config.yaml
d_shared_expert: 0
moe_layers: [1, 2, 3, 4, 5, 6, 7, 8, 9, 10, 11, 12, 13]
balance_bias: true
norm: "rmsnorm"
norm_eps: 1e-05
Below are experts of layer 9 (counted from 0) of a mixture-of-experts language model. Rows are named router (the router's row for the expert), gate (a neuron's input weights, with its number), up (a neuron's input weights, with its number), down (a neuron's output weights, with its number) and show model dimensions 0-255. Each number is 128 + 24 x the weight over its row's rms, rounded and kept within 0 to 255. Numbers have three digits each.
Before each expert's rows: "comes after" lists some tokens at least twice as common just before its tokens as in all text. This comes from a sample of Wikipedia text that the model never trained on. Tokens count by the router's weight.

# expert 94
comes after: "\n", " ", "|", " Win", " Binomial", " 3"
router:123113145156123115132139164141161132134160153140153143113130106149102116091129138082176134105099143155154106136108126139168142150144148101146134144159135100120159088133108101155103116082171153135175093157141109120104122105116109159137143136150134138103169115121131135109175151098145111117093109107116085124160186112082166139104151121110120110077110103146095142154073117113101130109131143105187137106165132124099138149121099147110097150127114083155123115110127117095130161110163124155102092124115113143120148133107181110117145107106095131150111111114076122141138108101141128158122107134151178128103101114111166109110162083144136083104086135159127120094080150162165126141153133110111156165124138136157116145148134102154128135127111152172112134162133152151152141146114168
gate0:127158138108096156165161103131139121123156140159159161137179112077127140127119134148130110082106114101127133148168128109118134106116122077140134161122137138115125146198141107112126098072081121119135126112109082117152139127118132111087088137116117159142098151155082145129122128136117156155107135191126123109146112120082158136150152125114128135182147113129142136140163128148155139107111111100153104111087146152103135109120102116121121110133113112111134092114127139130154145142114096152124147123097108147130117153092116097119121193116117135062119112132118108190170091113132096126159160119122147119153141180096131138092127087146096135122159110143135123119096073123155151159167147168130124130139136153143168112131110148116096137168158129146143168107143130111146125113120061
up0:128104096166156099123159149105134128154118131109117126131116168153097093126104107118148153132125135150102131151125153113106145158138181138115149143116146140158145127139088191138138122152153152161122147087108146093109094105117144144144159157095138083135129110128157095142151145120099113147118153094131122133152117135118116115109100105133138112064094125125125120140118087139133087132160152161119130137152117111144140146123141128132165128143158103126109125163094121087143107157123141150156096148145107140114092103125121089115109124152119129193131095150153118045105103154099188125111133123095096101102161136147151120164129103130168155081100109159146159125122166153144105151113113132091154154131132104168086110069161138130113129161128163143112075111119108123152161141112154
down0:145138097099141119075141157142143122118139094159126105095150129174141082155146142184129104117083118140152148172128125143152116140133152153128130162128121166120129120114113171125109113129150130121152104121119128139121112192106117161170138108145168114104175150143168135118112158163143089084078110111130127094111100137110140129151172100147062113151098158161121127101148114132144145130097107101097119158112156067171156122134129094098117104116121104158114136130130124120118143157151152110129080130121118148125109123108122132122112132123137109137112119103128152130069161115152129119093106094132146130193103061141118122108116150119131107131151085098180146160129129110159111128109139100145126093134159145137115140102118110137140101083092167148121122084130095127144125135150098
gate1:121128113152140148130137175117144097109125172120142134165136130121145124136137127146182121118134102081128139085130149140177125151098128123123106147134113106121120089094133149114120158172142108142135129121160137093149143173111141125107137109151178092130173109088111146086139146081131125107114087096145135135102128088175098154119138142162114114147146121109143087098142074096154145140110139103156171122173123109127116120106135152094126121146122142101170119121107113121158129128128161138100120139143128082088139120108114145098120091121120137131114132179162128126137149121142128116146109171121080125086072165098143129107118137140097176121154158148130096136159166143139119168131136105102076125170146116132123126143126161199104138116150139126129155090131145129060077109116123
up1:093136140111151141117133114111145173154151116117084120123126107122142120102144071134131134145103173093144135147151140108142160105122086125116123098127130103168137096098133134110134143112125113171119160161146074098137151102167144162124122171128147163111124142110106107156120111120137130100106137126107126066110138102153139111145131092158107153105140129121123120096138119153103129192152100144119116162133162063105135117140160128120127136132132070170112147146140118137110154110130096117151148116138137100099101135129174106147163156116075154115153120107121174122123108141093154136161128194130129093105145130151127137106109131155146145144157124124118121099090128131100123140157114138148158113058139084147157080063131189126101131132127158160125106104126122096135135158153133
down1:129139131111064138129115144127126161178164131163109153131138132109146119118115126166096140153109067106150117142113158133134112153125106112093144101135089140135107142147123126136119123115111174116173132130133068163138117117144124113150141123117111145127118156112121167137140117101112137119155168141125131117110140132117152115127122143143137122095130157141103121099113117135072139133180176137152114153115174161128144087146201096138142101165099136091116160171139128112126156105130123101150124154095131133097170114148126143109068154111109114115150101089126078142105097123146130127126092131131094084160143110123127087154138103088140114148142132136139085084152149134081114093106156052153159128087129133151132149099127113103124133171144143146097154143100127123179102121120118
gate2:084126150134118114114129153141199088113171132125125126172129162127131111129178111101155115154150081177164178137099118113169128138111145109109140162114152106127086143040104114094127166130175151170123111136149109110111151138078091112121120140128147146134159090141088155136100094099101125160103171097143104113136171111130174145141157113135147140092142171112137085127147112158074089116107128097122141111110128157116145163118131163116130142081125142155119121111149165100115149138113156103131100155148140098125151092171149103105135135134141149121162138128126105145144106121135110148127090172121086130101149116112109155112119107162137130102109121150131157126135133102130150103134131129099112127127109102134118130112136119115113168115142148116112113115116155153116100092084121
up2:166128133130138152181135138093074143131118117141137123099096090102137153164096147126122124085122138109121130105133144092111126139135139119124129133136117181150132094205065152132153090115120164128136157115112114145136114116140144142163133124089132128099114154145099109149129117152114130116163134145133121106111128161123083085153153123109134139142130110152140139177137149092189119117135119138144145131132107106075114081130095101158149082128137108101103123112150144142160091119099140102109153104102108125128126183095060129138133125129126113151100138116136146123129175165119123116120149140151137076167137162154158155138120139136111108184145100128120098161120130216149123164128117133151118109137106137144136097174124149175124118124121146125106124100121137090113174142128144
down2:140124139104188157115125169153098127132154052116126147152153104117085118112122137119176173119112135129154149133138098129128149117159074124098168090119124168142141124168059135116157155145148125132101129120132120123143132151101107155135119102093092154104167093157167132140137116169124140135108151106101089106140163093175130102136125133124123096098115112170118130100110135140106148118164158167142131127114157150126123135105101123168126094134160108135152139120121108129114101112126132157099149137115113149133112135108126122146158181099118149105159088124142100107129155133101106134122146103124149102148133103115097162143120116089175103132110125099125139159108107140149177099123119136123068107172125113081160110136140156176154125071094144143102122145159143121140164128136102
gate3:143107098102139117167106116145147101162112149089125127127090157118124099139120178118123137147147156142120124145146146156114130152094164171106138080123068134122141094119149161100156107116128090145110124094183149130138136163132136124167143158101149158104083134108166138116130119101118111154110121102170132155120113161182129094113083134128136156108122109138134133169117099136136095143119109158110124094098105121100109157123125107127145111147088161084140085121131104152125098135127140127150190144146137069097125127164125113150122113125096121139129157134094145155119113097150081150139109135141129087154109157099163151105120125145162179086105141140176149111093131139124092166173090142145125159116128139119101117127106117148140133157143152128093063120133124127143120108109095
up3:100127165124151130128130142080133087078123119113149158102101083122125122134127120142102094123095111114122149124149126094163133141132115119163098120128164122154088142115095108114118112109110120129096117189115129088107086143125122134096116138137117104152165117157126107145126146159107178113159132166096125122159120132084118146089133167141124145138100128114105135121107138129094165096103101125145109176151165142137103159088136141152132111141115093185141143164121150157152138151123112104111128125140151199149090129130134119109089105135118141149179122109135093100151174192125126106109164148152118111170117097147101088160162119146124138175085139133105131125131094086147164096150153098125166092126127109118146145114180114141120112125107147144137158124135144129112113153126173
down3:092127151099118154138128156107094145146172107147130147143142111123103118134158121150112137136106113117113184143132135109118128104152157095154100114130114136098100150127152114144110091128127087145120163169085103160148117097171111131082116143109105101130131137106148110150118123124118136126107099143112144089120154062099125106092125141111180117137144126106120165083142139172100155107116103112068116187155134147138099130162147129122148124120128128119128133152174113096124115119121087105126139126146099131141177123167104110067124172166134151078126101115132139151103118164096127100128115127155140118134092149135114125132148171147155104146169147166152095108164077122163120127121113115132139107151141132136141148091130120119157119142131125125148221133103116103105104132180142
gate4:114133131103160114105115121191150080133147131098177141177116139183117131116133127141128112106105169144153125133116109123162105172098100150088145113117130162119153041083137145144168098101166147138095128132100133198104120129103089135146093114171100113141107144138115148150174078078136121142148122153109132132088159127124148139108131100102160161142137127165126119096138095132140127137115138086147126147088119164135103093134153131079178103154142122158108130120088127135124121114103139136087138147105129123090152105116146139129141086132159145093108097124109177130128117140154112134112150113126150137126102090137173136156117097133093124116118121195141124120144136130126129139136130141137170124133160113100131112134149111112126138137151128161101136132087115141124113106122082
up4:110105129140132105152122126130134117150115118137077105134174104132146115145134139162136143130107124109101172132129086147091081125157172130125151126139102134156129116145130100059136122134097108101149083156165087123130119130148190108160127163120069161138140142143095164138136129131114055149126143092142122114144168122171124135126120137128131125114154120131119102156164151131147113137136099116159131171100095152071120191103134116166101151157159109109133141136123080131144125120071118155132119108128135122097104118144130088141127149148135091139151131163120149142147133148122154141142109151120102098162153171111134184122128088120153126181088147115142119137133121154119132135134119172090120106098066092120106108108130129125126138164112109099134085107130153158142129147107092
down4:157121105093128139163137080137152133065122153151109119122133131115142138111115106153122152140144112136175180121118144151124131150163108165128103141138115167142126183095108105116122147168109165125124141133100121195129133088120148163130106122172110125144079103125153113141123147095171147134092124173164155143096171087133100134111144124132187095120150148139120132104157119114155129126114121142086098108114147158137156118124109144167143118147136152121146129142106144155202090150116160099085126149163146071110107117115118146124172139109123134099125107151143141088112152077173106125121140110123110136135130125159096148137086117122108102084155170127123119121102136139094122127145122157148128116119130122132153099134138139135152135077124108103142137063140127100114150136164154
gate5:146149135159103085129111093153112125124128107141087105127146146165110166119121077118116136137100075139131148093127151171128098118147154114136119126101140151145148147092130112106144184124111135120141097150090099107153120126123119120149143145165108151110083132083145106145135140111134115106121086127152151139117108125154139158143197099125128107099122132068159103143136094141094157124109124138122129144111144106162119168114163112144108131141129148184146069114148124098081112138113162133113148112128131132121097124146135150131165179155111174129132152127086092144128127154102136124160102157167111164134068147152129139099130090085138126098066099120101154136149125121185192135156141091116122130086130092105131142106114136131124135159127140120117116101122152131136129163133132
up5:119094165129136157137159151155139145128178109132147141104124127126146128104138190062110114122097136112121125141132146131149139137138139120100126114152128075100127128100125130100114161124114126128117147132150129145155152175099139125162123144126145140148180101164145112142111125140121162127105146135094164150134156121101132137087131105118121125085155087124101091117112084169093145176108143137116131116138124118140143091140126068068084138137122158121160140088128113172091110126119133133107083109139093130089147137175098110107135123107164103123084110163144175146114138154135117112126113104063173082098131136140116136158136101148124118128111130144093144157124163115120154157153084144151126107151157122128160112115128117115075107174113182140118145110123120143144161081115131
down5:126119152133089110151142105147150143118132114127120121161165110107118142155116143110106117126126124137126115145170151153175155122143119130095113154123131125161115139133127112094150140161138132106156170128108126147148146151097111160082108138137146074126090183157154137124138144124143143133129118142122067117075146121116067086143149140108159142095132154120168094109121107119106111137133160152131108159101117127131107112132093161106136171104115096063157179112109128155097141130166099121136169138136099146132112142183099152130159125160143147108143115145155151116140136122148097153106112136151103147068113156125138125141085151127134166131138162116114144159097142130083133104109119093150164111122128157134139166112102102182095131118132121110148175125094109115080112077180118
gate6:148101119103096130153147155158107149071141124144170097113152153144103155162093124164119096134125134146097120145082162091106105132133147114146148096124144101143140119071165088103116093152153103161137131180132140126072136122077129139132136108173101134170133181103140138133123139099119110125098157151108124109131153138171154149135107116137119109105101142109096152141142143090162101119120098161156126176129125140155130135123124145126125124169128099150158116113129124108078076137105138152105135135143130117126154121145156179148079103124117186166144131159137096155106129117123145119133122152133149122156098150130129088143074102121119108068137153145144130133144119128115091096134115103104085128085147152157110188117139130146132158125109113107102119159131096126152134157123141
up6:158113131190106108113120142143119093112138164087128106094130141097137121175117122141140141102161107126106086126143153135127093173121085145106125120112116116122153143117123150135162144140128126075146145144139145104170155144130177134116098153131115126124118096149134159168114103139160166132081093137154121145121079113085112113100109087106076110168135138134155145123134102147097170138115153109149130094125152138144087104118160121139120108108109106119199128112117068123123131153146138117123091115143156146146130139123116118127121080109100111117086115131129154106151111070105119146141115149115145182142107142153116142161120157116109130125133171146114163079102111105167137140105158121086100139162139123139134134146146152144158122114074126125117172090166110106150177138156127
down6:102135134155124099114126096107159129198133096119126151104141159147106147087136146121149163163140119112120114161153106151114141130127134151089089072130109142154139096122106137092117142077159151122120151107159109175159112144163134113120166085127104146118147170136131123118084163129141162101140110098118124122135092156147134108137152122173027102143120127156094152111115144108090138147106138114147164145152123136122109124162119141161154104096131079132081116142118126110105149121127098124103113185140126084135140171161136137137131113129144099101102146156174114127127126106178137154119123153120126147153099125157096165107132143156153124164130128145121135139127142124090116145130165104109124156072124161149166141123151150099118120129156135080119113136125088136141133144093130
gate7:135144059146144081103125121138129153191135114094136161095077153160114153118125140134108099154120156155152140145135152126137143129125119149088162139134130099140175099104126155137154129106167162168167122087132154107122132131119102156126148134101071140102158084138130124148111139085092103148097118097145125145108097151121141089120157155116105125150114144158172119158109112147071098117114095122127138159130149110104154143144164142088153127131150165129145099190123130122138111146095117153107105134166121098132120116101139134137094111103155109122125113153108063137125146170112137087064123131176174131098116121116089130127089151154101157109154115118131162123105166123135138125133146158110134159097102143092121124144114133150134143091123106114135132152117157115149120148133136
up7:115119150126117158150112142139128111119118148149118107179140102119115108146140119062159168118158116175107096138183132161100107091104103105152140129081161156118100150147121094105128123110058129055054136147147112184123164134116121115115101122118129147146101154131127145123165098128125146103188122170150126116099201121128112146152118088155156135127141084123123105125149104087182127146124147134131139086126108139130123117071108106169084100141129091143094133075112131143128146130165123132151153108075132176123139139159114120119142115119118109101144154123148170134137117153103115116166155098107108138146129163146150111147151132103163122127125133137136120143145105126143125130132105139183138131130132122153151141112135145118110138135147127125138143133148100122126134083127139
down7:124156119143147132154123139151116128123142103113141146155107096125159137142121128125086107094104195145119153121179158130145167148127140104106132094155114164203181108151101131152151143135144148129159152088122096145171151145135115101123136115139106156130142164107107143145118141122158095147115136112109160119140131127156123144142140121128200156120116121138097129147147150113137132136112147131136173138127181125122124136124109115111154095094104095104133154155159074115175157166141125117152134080139144145169086122094161121154118103090121112125123114108129115144129073096117144117102178105108142119100124128112097119146107129127126142156085160139108102092111100133118128119088117087137068136097104150152123105146109118147158089133127145086145144119106097070156111176125117
gate8:128104157142126147079101135119169092139155137136113141113109099127129144128114149102115141111121118108160108106132158130151178128102174166102036127093120141139137119137144116092153079114132136160169142166142130136103175136124125128144128137114124131130153078125171089151075140166121143135151086114174091152141163102143083074153137095129160112138098160114148106120072092115126101106151120115109148136099146154154114132102108122167121113145096166112134144110160137156107106105147110121152134130086178127114114141165154104109153122133125112123114129083127087154106166129122134135104109110160115114099141116138140123094103138116138084151124164117100106135103132094121127130144126115201083107116148105131126139121153102170149131117135130134132113120119109096151123112146166
up8:124169106157076140177147156116089091136116109151153123131174129147153103138131153165117128110115120149134131157129104112119143100122116083211140131122088133141122144129099134116121156157132119099134140119126114140117114167137137112099084106145113136106105103119119164095100119080154119158159135167138166111166049084154117139134146132121086108127126089107117158186119141146130111126116104140142142143157145108130140109124108170176135088120116107104101164143145089091137104140143127125131101124130102115115117116132093171070140153074111136111150145135164086132119113160127082147154152184141122125143144157115151120124151117141103138132144148118122123136132096106077141114116150120143123111121138167108136134084133158137104135143099115090136105148154070113099101143122117
down8:147080152167119152122120162117141132115160158131138152094103111092166153185129108179098099125136104138091137124144117120112181149100127170159124133099170124162128149127134102116122116111150120156149127145146118159152126086133069120152091127092116141128189094133143113173096130169123121115145162128131144120167130113127114128134133123114134149142115107183145102133110128137139096135155115112082118123134103124128123111129128138107142100136086133170110156110115111143090123151137133116134114129133139125105100104167131139059164128090167072131122156120135176113114093182145129172152108127120136137134153096133156088173124132165131072130090108115133156130121108160122159125152122137165134128165092126106162105105127133146150117136137123126135123154133121131175164086070140
gate9:149162142109118132120161109159115113125178127128112144127073168155078159134097139124152119145151102113125115119052141135116117100148140143136129088107122119134116117144121127098118147117137131153117148115115149122123126135122125171138124098134167155130126131138143133113108111144141112164191146113154130122161161164128087157151103193053166142137176136136090143149113138117122139107173117134143123102089116125089158147133136139136123124124090120125145134101091164117043117138129159099106125099114114131096165108125123096094165150137132098125141119126123144117106120112127142110122120089088151140152092112137107140109145130098126134127160137164152091149119132120171118180126113109139125123144100095148105147118128120199113118169113125147135094189129103103112090165114097
up9:120130126166152073128148093115126099129165157091143128154069112127156159110175135103136148104114101139132130096104126101132124113136154082141088170120111129106065131125145128155172146065072112105149129155118096116152147130113129171143118132126116134137143123142099125108155133160109161130153117137141124152145129160084108117151102148076157124157142161138154101173105098158096147135122199103161127132134108124139142128103112093139160138108136096124126101114127100071135144126127135119121096143156140152103138114145094129106150125123136116109113165134120148094157129094089139167101127155115130159120117133144107129151131088110182134119118170162174153114151124128125149138133123167123124121109092134150122092128174072155098128099127145139074147145122086135156138133124127
down9:097149123109123103120091115153141139116136126105130112113147121141132112127107111110190134098120118126150136115129127131144087138128110112121128140144140136125074119132109172128107159124145097121117122121133137096170092147151105140146110137135156099126086135153173126134128151164107105150150149076134128158117110172124155156103129105129080126117120123117119189151104107106155162110131163132136160161087131153196111115139109189112159173118131150168099159126145137139132116145127204136144127118167102114175112131160130152106161106156138104111113120124097058128141127100131134150133165115148129167123103049127130125147114135084129135146115123148161131124187142115175088105130131160141141154119121163083157154100128136142113092094127100146153135156129136124138116138098152
gate10:103125074161158106136150134156118123151104123153127102143130138137124127128105123156109112147098087079134090173145114085156148097155164180096135150090137133160120168108113128097104150111158109096163157134164163153120162131131120094133109175085137166118150132105114190158136159106132113144117132132105147073161098146084151173149122119092171072092145146124145124144136161094106103129077138114128133129109125116095087129174145139147117112088136152165116130165154149136133144144136132089152128152119140170131108116092131134086118129125093102127150136073111134135140112156114136160114149119126139113148104123146133131113133131157127109127153153117131154116133137086120115140148121098144053123148169126092134088124122115120115109090111124143157107136132129104140122164155118
up10:130139113066136157156147127121156131092111100128120146162093119148148106138160124060122135147116113152135163122091132179141124102124132151121150151133158152089124108155098132167140086127161119148148098129140168079161115167144148115182160126153117083140114161092095101107133126120080144134114108112117132112134128178169117122124118133115114139121110136117104139133126095130128170138147143108117106109123140145177148121100148127099168121109167125110118161109133127138145150110138133146109124097102149131111116154111126144154095146109152133142136159161119114125139110099147162128109124083120095083173140115104127097124077147139119151143058109213155127170121139139153107131111099120108112117138090188125129165134096138123116092122163148146113169096102119105108126142106136
down10:130166128152109141124156071107080111130102148125108109108161146111142151118135124104100155111107133143127121104128141150123149110158123099162120145119173137155155128096135109131146131148139153136108134118112132115115152085142120139158185116170112158126064120164122168142106128147103182091101162140129126119151180106087136128131101078163161130142138124090129096124168126155144144132127086114071100079124137131127129132114129132124104101180075114134110147111129146105131108157103099167112148140144139102115134174108130170111116129157149131139096143101119087080116137154097093070140098161123179113153147113103127085133127183120108096151133120158130104132148128097116164136081115156145122122132088124119134152109160153104141091130134126101125122160142131109116148141145149
gate11:155080119139133132103169097120143126104150146094137125147137104095068137118139143125142142111127160150112119109168107120174138149144132117143149151117147164094149135110103130127168085131129124110159122156132099109123113110099133108124145121146145062142138131114171150145148136134161164135131110106165134109080122159138104128101061083163114110162124120141121151110099106122164159143095135126098126083183101123095144105085099131080114138143104188144130112141176135127134082146114106172115126107164144115110142116122072111118137114139124099101126095146115103096102138134136122169104102113144095124148115124154112120133125146098153133180153113128138149171128149168106123160141144131165130140155150137144117138161131130124159137124070136133105123129166110173157145141187114
up11:122185101141155115085123133136125128157098107142155119093136128093125131125123125156125113145159125130156150133117133134095133088108127143117124117137104125135109169177158187110133104126113148164115122123157120162116164126157111110138121138093070144088105130106137083132072123163126090116117112100122113157108145091180141116189169188114132105089126164106134108164131122122100090122165105143141143079134161139158139108180157140116133110135135062132119147125134108153145129119128126135144134160109144109132124152091140099146096144142108140171110166105168116163160137110097137111142140149076145161126190163091117147113091119178105138126126142128123131119089136125183113127134128138131141136106113128115111100103145127119072119163145117114150124136112143092123118132104153
down11:140160094093161147130121146123152114109114140130089140115143108089097126100134088155144148126125103129089199124109108096155092148159150112158109194127143142138111163153096151139163117142102151139148154115123108116118108094100123154136060128120143080106087142103122150150088163148146154139102142143138114131083152153134141110120115104131229132125098087090125129147118116128158157115102104130150158124109111136152158129108118150081124152118121150127125152127135155104137147094114137151121156138083111105107161119118121121125120125133103102117138123139123166171135136085115149163175146151154124127104150170118136143144106168142150142175146114133132144123132150128120120189147107123164106143099135135089165124120150130117076109125112079112144160107113118138160142145133129
gate12:188110107135128133137126102120137119127153142143126143094113104110091117135153142124101155133154104145100118174089116065144147145142087105140143124079142127077111136072128118157104104149158169123085172098098139147120139169098144123151119102165132132145129088098124126151099086137116152128135127063131100130167112081118114105119121141155114140167156112114128162133120104098119159157118150158092127160121130145113133123142143120116134143150146168125154119142133124117147154118101089138129165140110097120138122159158114166133133088119129115182144148165148128102130151133157096145136100117108139113149138180163134125162128133110100132113126155071121129142083187133099110158113117122135133145143126050129112129136104100121127144151104134141121164152125120092140165070093133
up12:107116121136127124125110112168116081122083153088148110139124134112116128139134073126149107165103138152107154144181145109119121076119155094114170095098090132098122140115126154151098160114151123131131091117155160122106113136087134127178098134115138220146123175112074197128138103100161117122134134163154136142133136112144122143121124116121126157130142100121133120158130122138124109155108146126128082083172080125113148130102134127152111158141098113153168167118121119134145093141109130091134163126140123127128117161126109124159151112117119158158156153135122108108147162116125119125130082135172163115123159133142171122091120086168141152087153108143126138139075112084123139105137092075134128123124134127118110138129117141127078139135110152144111105089157103171120122128126087
down12:104119131138086133107123126129125148108145134097111126089119123151123144108150149190128115135131107085145172129053149114132133122145115096129138090092145123110133125128125105101151118141101117126174100134108194137170130134141159092164184123151184118112158120146120076141121054098138116110149113155144102128097070108194073113125119058133084112137125137142125099191152140134095153152120137145126100104149109175144088153114134101119102121103125139139129145102132127095134119123121123123117135133121129124126153085143126127140120099168116128122132126158147100125080125113129133104126125177142159126129105151148108104157146109139079119124124137144123161155121140134093139098151120109095138121152136082131105128158117149158118131109138103122125143149107141157134193131116147
gate13:126141172148128109091094093092130116162126117116098132135145140139110133136162133134139153109111135116140096102098071129159137095150166161146126104102156118076101163094129090141101103141138144096163134133173127140159107126152097145138109160162161150119127121111114100120092153106139135081118120112124174129171163098134105115156155155122139093151137165099145119145160096147168106101096120122130155071098173130149133098169124134143140101080136117129117146151110128142118096119099151131122135123101095139064129129146133115125149151187104117116133172108108103125112108150163115119129144091165161133133146130103124111130091161122172116165108129178163101140144169141134113111101109106172103104124180113139160142170119113116144113154122124107107124147122164139145124125128167
up13:100122098085136129133119125149148148124115082144162098112123118130132121105104114173134133115114173147120154128157167109109099146064125110121140146128127108137135123125122151129153141161145096142091132140124119138105094127066182110165104166103108130133125112140121145082117107112146120098139170142146087149142077134145156137120124152154127092136087119141110120097133113133168138148112133100133168154128140166110155132114140127082181136139177100116090102124159076120123175108083137149113151118148146093157144123130137129085130154141122135129150163129112126111114132141153121145121111177138119132086157129125132124110142120156130162087170140158106152156118144146133172151124107140120157129119106151146067115123149157153128141127157115161123090043061128147145103114126104
down13:133119113107137114155094121150133089141170137117144116146139112142106157085106140140119129131094177079126134136136154124112090113129173119146096113153144098164104133126095155122109158139100158113102133083114138133107143116107097109151131169096128122129148125109190142147095178070100158126130087135107125137120110124148128158100131099143080105116098103126108112119169140140127106125132132103097097100131144165130149106136134125133201142097157129178128103101150129128093141193146166149095104122128159136141132087116139139165145145134141144151150127161165081138131180151150138093123121177135140145104139167134103153117107146142169144100102149167132157099131143133108123156166081084125116126133138111123134105137108129127155080138174106128157127148137132100155161144139132
gate14:129089138151140146107116138124147152158107108110100043154105122153137133123157148166135122113122146118133186112142123093118129172138137147147091107144079131124120114149104145147162160129099122150104149160109101141114159101156126089130117137124136105122124122154128144169180130142094106128148152141077125102109139073130147148112143118139131156174144133071133088109145105172110101116111114126105167152118086130102132142110142112105128170139154120162087097133167111121155144093139127116122142130132153097075118127158138129145111113157176154128141132122137111148128105134116122124141115146118085096127091149104117109103192076112137104144158114109131139157143166152135117085171148163127118122132121133150130107144150171185155117126112114150149079111129116128082166110144155
up14:120104149127167125107126143116134063126122142133104104112101104156139115133155135101163134168134111140132129112146143103101130149187110114147107127141151124148138110138136135077110136111131135148113155106158119119104135147117161168084136105102141107122147079110143111165145175143084051163074081105134127147156116112164118158124127108186173150148109128158143194143135130112116129103134127119156108106099129132118108090151082160125161104146150119114135143150143139133125154174150093105063144120134160130173102125114140121144121144145093102146119100126144107155086103118114135100167115142110111176120131105136100115107113129170150133106107131090139185082137140112159143153150133107155121140129138165084106156130137125144138154140130114121124117111108088147091124153108139
down14:141098148142193128099110099183126137121151109097102108138124159094134147100126135093126131108101138143129123124145093140140150141130126106124114122115051151100120134119123146125096152132109127117160135142122097087071156136087150157128175111156129114157122133107106076175193145157099130097094129126137104153124108163101108107155098107133200126158119119127122137147154147092089128152116065084140160160109100103154106089145125087139085153115114138082103149097111118119141129145138081144126115148119146130142143127126149123132134167179164156155139124112130087141134149092140160124066118124133153117090090098133111139129155097144086150162135105118104119133145139148117156136125124141126162129110103118112123137114111121128118102120091095141136128140124139115131146157158142
gate15:114110112147116154125094106134104168145144108136080097127103142123167128160111128125095185098165070140101081122116133117156110138164126130147124116150165121144102130107060149129083143122133114174099147133136137150130153139146102112116137189147134139097147117116141114160143124082107112108128182125112115166110124113121150131127208134148137097142068092115129148155124148143114116146144120094104137137130148096120132120159166122125136151126131175113129094117101128121155117113105135122134092196137124129094118178115116135104130106157117118140117124132114106114139127132107127132127146125104128109088144149152151131140102126169121114101136136178111137168175162089126082152130138140076128158169104126130119147122107103128074126152147105159102138155139174077108110130147139
up15:104117108104115138130122127112122140172086099150146153133101132124112125147137162161127103141130165157121113152151106155126159151088113149146137142129158138088158153085148119121123160109136073109123120127147142119100055141120114143138098099085141139156121139123099179095080119156124131122106182102108127159150156188148133160102095132118114121130115131117116097074158149141141181153162149113119157123094146177126111120125090154145162131167107124119099169139131122179080173122122138101096092126122134119120113145143131118103109138106129157130163133099110183109124134121166102136133108161175154139094116122129112104101120143107139130131148159111177083155153106140122160112099145071100134109120091119142112107130108144134133111084120114140131137153097139143096124102112145
down15:097063124132167152164077171137162140128122170109110126173128129115137111129179117128117122102126074145088136148099116145132156117163098104165166139097138152134122136112113151146139087125150152150148129169121095135120178071113160121147140122138119100146108093158136120110118110127114141132131135130140127153152144118103151140074144138098160136154135117124119129138112112140108108147104115088090122095095146114051144123123118145126179156141058066130104129158108154118130147176097096105110166148107135116138111095118124103120123124134103084103108099149100158069109150159147114145122134143131129120148127140108142134086179124121117123084151151132098137130141125144120126121112140125080154140081113161151116126165107140111126077140119115135144167129123119138129113114136153
gate16:096178132171111172114158087137159131108143157128115170098090088081120140124119140113159137129131108147115095113141100129106110107130152078111145163117150127120108141145150137110096147134157131095147136179109169130150130096121120187116098120129132127143183126115140145125114132092116109089134078119137101122131159089115162125137170141129119107108124120130104118077162183137137105137122098094112078092088131118146111133107127123148147106102133148131136156150137123168142156121145120060146125128101172162098125116084125133121127109116152098121134144122138148140164143157127113171118134137119117123135155131161158148114109130130157050138129138167126167158118123159123124145133099145128099116132160130152158116141064160129113127168163127109087152127111090146136114111171107
up16:127140109081138136164136130117130138110124136145164109165183126099107115132147180121117095125143118126153121134112169170144143124113149107173127131101132109087140153141147155095094133158094073144137082143108139161100135143121121086133100112136087156137089122127112123106099142162132130145179151180171127121159101163142105159127113134090151126118134132099108122144117151090092165129124178115113147123180135130128165127132094091107091138139098110156125069126142111065131115083131086140102141121157090162178166122105125118125097151099079160135109134130117100176103148122131127119130127136121171170129082149140104119136142114134094089134148119125120080115145136122124147147125145107123137141148152088144115155114139111130125144123072131120154149133118159101122151106117144
down16:111117141107168141092133133095140156133152118117133125117138137102097117116121164180157115116157089096132125130122113148108092164117104142132112122117075136085107113138132168109147159175140084111093123131133119117142141139126167085102113122141133157141083122170135089098173129134171148146158114141094132114146116124156093122141126171107211115133144107105144111118086115112129092117148134091130170092129089122126149139143096054117102095119156150116135110101138112137113106122150136127093109139120115097159167114111110098176122100135106145108130137151159146146127133089148096132156119156139140134119166144131108153116112125157140108113126159120080103155216130116122168132160149134115138122150115104149101087119120156141127109102105132155157138120130126135071115106133103
gate17:125065122150128115091124119113161137129109134145119142156179094143113102152152158128114105144102130143106120095163193159101144135113138134098115130111099130106104153108141160133139171128154152110097161111125093156146131123085123136103128114146164148131135157124164142097134178127125172168090096120116139150152134124104086102120122115172119145080128125131126160095129107140146121145101159158151142129117124165121154068143123105129113114152131116179087157098147109128121144131136102118065119120136101109180118110131114087139157130112109102088154083104145114139123136125144124179134170122159149138125145146119126156159153110080109131155119162169133131104139104148140116097059153123151072140108073124139145109121128124145109125141116139132119131127143166121091133175128109
up17:126088117137139117139148141107182164155077143140109154110133127151143122148137128121100108166135109115123112144172113129079154068124160155128079109123105130099145120115137111154118139176150151116137155087162143117132139103157118127138152118134153161162119137117154137146119132124123149154106092135125122118140164107116143100124130131144133122104137086154158115137113102150110106137147138118146148099132120137118136100146123117141124133105134146100087151092131089128156109083149086135083135121134092174110168131101103052157170162155116137111137110162127100162147163121134151191097120106156098138131149164106136125127143134094169117136126111137153132131055111114132164126089190116128090086126089100119138138111149137100110104157113133144158084126151137085105165115139097
down17:137143081141128165094151110149110125132137124124143136128123113110085130117160137117098136145103109139175168128064122122119120097150124130138101150116092090123106108130183140160081154118143134074125109125132099163078119148131166127124151089154162103139137161148074107114144115120105083104146126167147121080112159114112136121134127135095132159156126192124126135060098097154083105111132113137130134136135115094122118150120097095099085138117126116114164137093159120126119115082127145126089105107144112120152127148142094144113136132149151166130133096136121118118127119125118173136135118165122138132083168138137167124126121164120141103102118148104140151128126131088149161156138094124092179120131124104136113145144161151155103122121102197140114100090084112099089122139135093